From a checkpoint of a small mixture-of-experts model trained on Wikipedia.
Size: 11 layers, width 448, vocabulary 32768, 93.3M parameters.
Experts: 80 experts in each of 11 layers, 64 ELU neurons an expert.
Training: 426M tokens, 6119 steps.
Below are experts of layer 6 (counted from 0) of a mixture-of-experts language model. Rows are named router (the router's row for the expert), up (a neuron's input weights, with its number), down (a neuron's output weights, with its number) and show model dimensions 192-255. Each number is 128 + 24 x the weight over its row's rms, rounded and kept within 0 to 255. Numbers have three digits each.
Before each expert's rows: a language model's description of what the expert responds to; "comes before" lists some tokens at least twice as common just after its tokens as in all text. This comes from a sample of Wikipedia text that the model never trained on. Tokens count by the router's weight.

# expert 34
Spaces, opening parentheses, pipes and dashes next to numbers in stat tables, areas and coordinates, e.g. "mi (615", "37–34".
comes before: " ", "1", "2", " |", "3", "4"
router:167142095129139131150121149084111128106117176151146136140162112143119149136095141128144135129107151143158121156144164142104103169117130140138180112129137103139089179119123099148086111093132144
up0:101135175151192112100121148129129155087116139157122144141148152121121148115122154117124139106123068139155128147118162114130148120115159143129154140160132097168135132124143122121114138111119142
down0:135136103164117109139128121118119148119164167099145132110162117136103181151106086095143174109078136135153111180119145106109114146160098173146175105106117113134141159141121122140097105125158121
up1:137151140168110178144144138162125084136079102119177135112169062108126141146108096129139130101098116109097119118140128154114151152158132150102124132098132095181114153117139087152110126122095152
down1:129112197174149111134110108152094093093125144138101110098093136112144146103073112101139129090127101149109140124156119071126155127122125097153170151130155165136124102115125151133150141168156168
up2:138145104100144106149166165171119097053123137119104144078151128142113142135138146105145111134104123120126105127123114100143149129122164133150096137123112114090107164110113119135142167136147128
down2:112108175125123152133094134119161146140141120108133117120157082126105109122133096149171161131138135085101124081124107130155176108167141123138129083120096130163131110099121167122151129109114123
up3:113138159125129117155169104092139078129117090116147157159140152118124118147113117154105110115134151164116100118099125157139057154096124158100139124121156131095112144099114140157089136131158165
down3:127096139106134150091110134157136152088138129132130073148177116223136119129137144156125109105116096150100117143117136108139153158202128143116128144155124123084097089131118147127165122132083068
up4:128130158151108091100121117150131084132146139111118149130159158122133143117104147114176123070117142153143115147139129121079141147091145122116159088107123121152144137124140149127103135107127137
down4:140141131165192099102138116125124172144097100126149125076113105129121131124093134143116134153126133115173148124139122122133114137126137130103169081121140094116115162102129151128119174180123117
up5:150113126152108129166130091121110090118144134123181140130114126119124133167109106124165113177106096131102104124105145154132124120145158113098100136155109136162146135130094148124123144150113089
down5:132124163147125158107110185139139107153113160144103135103135163158142111100063129126130116085179094125121098160157137074139111165123098140145090161147136162151157125101155132115124150167135151

# expert 47
Colons after infobox and list labels, like IATA: or Website:, plus table separators and listing words such as including.
comes before: " ", " \"", " UTC", " A", " C", " N"
router:182107100162141167175144116126058132112095151128181119154116170163121112171103099144177129148144139149092105153200141105068141124113131105122167136160111117126108162128142106110151133135132178
up0:145108147088131153116144112148120126114112168068158111108113123138139125137168154085145161142133148130113102147135151161128121148155108140136127112144165085145118141126135136124139121138128153
down0:164071144090109087101112141122168135111115151141138098116079155110125142108098087163131141101111124119124129137096131116133134132136099130096119115101105093132128155159108087106125099130103120
up1:141147136122152089108119093095126129108135103125146148172152143096106145088131141115112114088115090120130078116173122119127133118072131171127148113133088161120107131120134137115114111158145127
down1:140055147166129111155121148112133142104115164097142120146154145116136136185102089161147135123153143109129127149165126079092130141116144138130128156161148126126106089120117147132144109143117132
up2:155150103160154141139125118077131148113111138165183137128084129121113195095103116089118133170146136128136126119166146119102147097165124132123185132142130118162151171120142146123132147125137171
down2:131115100117073134107097123146134118152109156095105105164107153097169150160143103160146110127134147133095111157114110096138113117126092151138151124147108132121135122143135096142113136108160111
up3:159140119157134130093118103086126140137142164109137140107137136112117112153130152124145110159145129100141107116117168126125096158114119133168142159143108106117116158110165097080162126107127148
down3:117117137118105129137173123098142195189090061153159144126123170104111123071119143126122087129108113100121141160133106154164130132142133156095120118112105116123137113072120194118173163147109110
up4:112177123109081108135144127103103130120157181104165119162122157127086143154115099145108103137174135155134123112134131119097142121153088178119140119124120131092163137164126127063121125144080124
down4:132122123094092137107115168114101137128107120127121148114133133098149151099110129092116124162135111114128133129124118139133102117127171104117110142174062169194139108115168101145133110140122096
up5:136113103177111117169150144120097133134126155093117140125112177155162148117135174166145126129150178160147119149163105152122116105118106130128132115124112144142154163193115095114110168112164108
down5:112131101106109108140103100166133083123156130129089124111125096138129127150133170133102137135121161128136141157158124120139138082124093102206143106153107153161153173133113154130140152101165163

# expert 51
Pipe separators and blank cells in wikitable rows, plus header words like Votes, Candidate, Team and infobox colons.
comes before: " ", " |", " |\n", " —", " —;", ";"
router:143131091160127156134116109096107131100098128133146127139145160141103086143107101151148116119130127144124123086128148118121127183115157135111167095133081097088121154120110120126112160093150143
up0:130130135134100103127122135106092167111152147113188125139133131123091097122112095115160123175104129119112129140155117151099117139191108132101158120087133114140131074162171122113082151105093128
down0:056139164115129124117109116110177112137127149137113136082127091106171152119134155175135134111082152124127135093128109110109124095097151129134090131129144137140106129107157096115121141131118121
up1:110134160101181142097094111108119098123095105098143128138116065167139097179128115111167142136142156173165097123149149154092134140111138158136107117129144110098105161143138090153172104144084134
down1:148152111122116158067144102125138117133118147151108123087112162137127110100050086132114148131108104105141153142123123072128119168119098176108141106116147105132139167159137154109144086103150137
up2:158106126134096138126117139093104127128142130131159110152111131115138139121134139143107129153116158151089129093128115109095158114117100136095117108119147147154161138172154135104109078095138130
down2:127086081146175111107126153133102143162134132088128130124096165117118120190125133113131140132142127150130135060145133080129130102128106128143103088113115149109121122113142099147143123089103175
up3:132131161115112073162152136097158132121088126104082095101112135124072111146157125106095091141112133144129131163124146128146127152119122122124109124156094130104144123135149151128107141160158147
down3:073134132132121101150143169145160157129112104158130124100127108112114141145098105120093139109130170127120126123117100142099112095144100152119132150116163151080158092139124094139123147163117141
up4:135109154116120127117140106161122150149131148115156158145110116110126112170099157119121107121127108094176177077146126156126096113162136105136113108109137127104130153120137129129161074091140154
down4:107114129095106143132123068132070094125092172097143119128086138143104166136141087118132143142121127113090083105141141117112113109110144172109130111176125147147100134149084097175101125131137131
up5:134119117112165127131136125121127160152151098121118132140129088132144161131102134121115131119164148137150157123143130115162093138180143107180136092106113129104135131134148074120116135137126108
down5:133154129113107135130167199115073132139096119151122133128115115116171126188179090094154083100129161141122138108095108103094120129125133118128139160182113141150141134137109106113141129143127136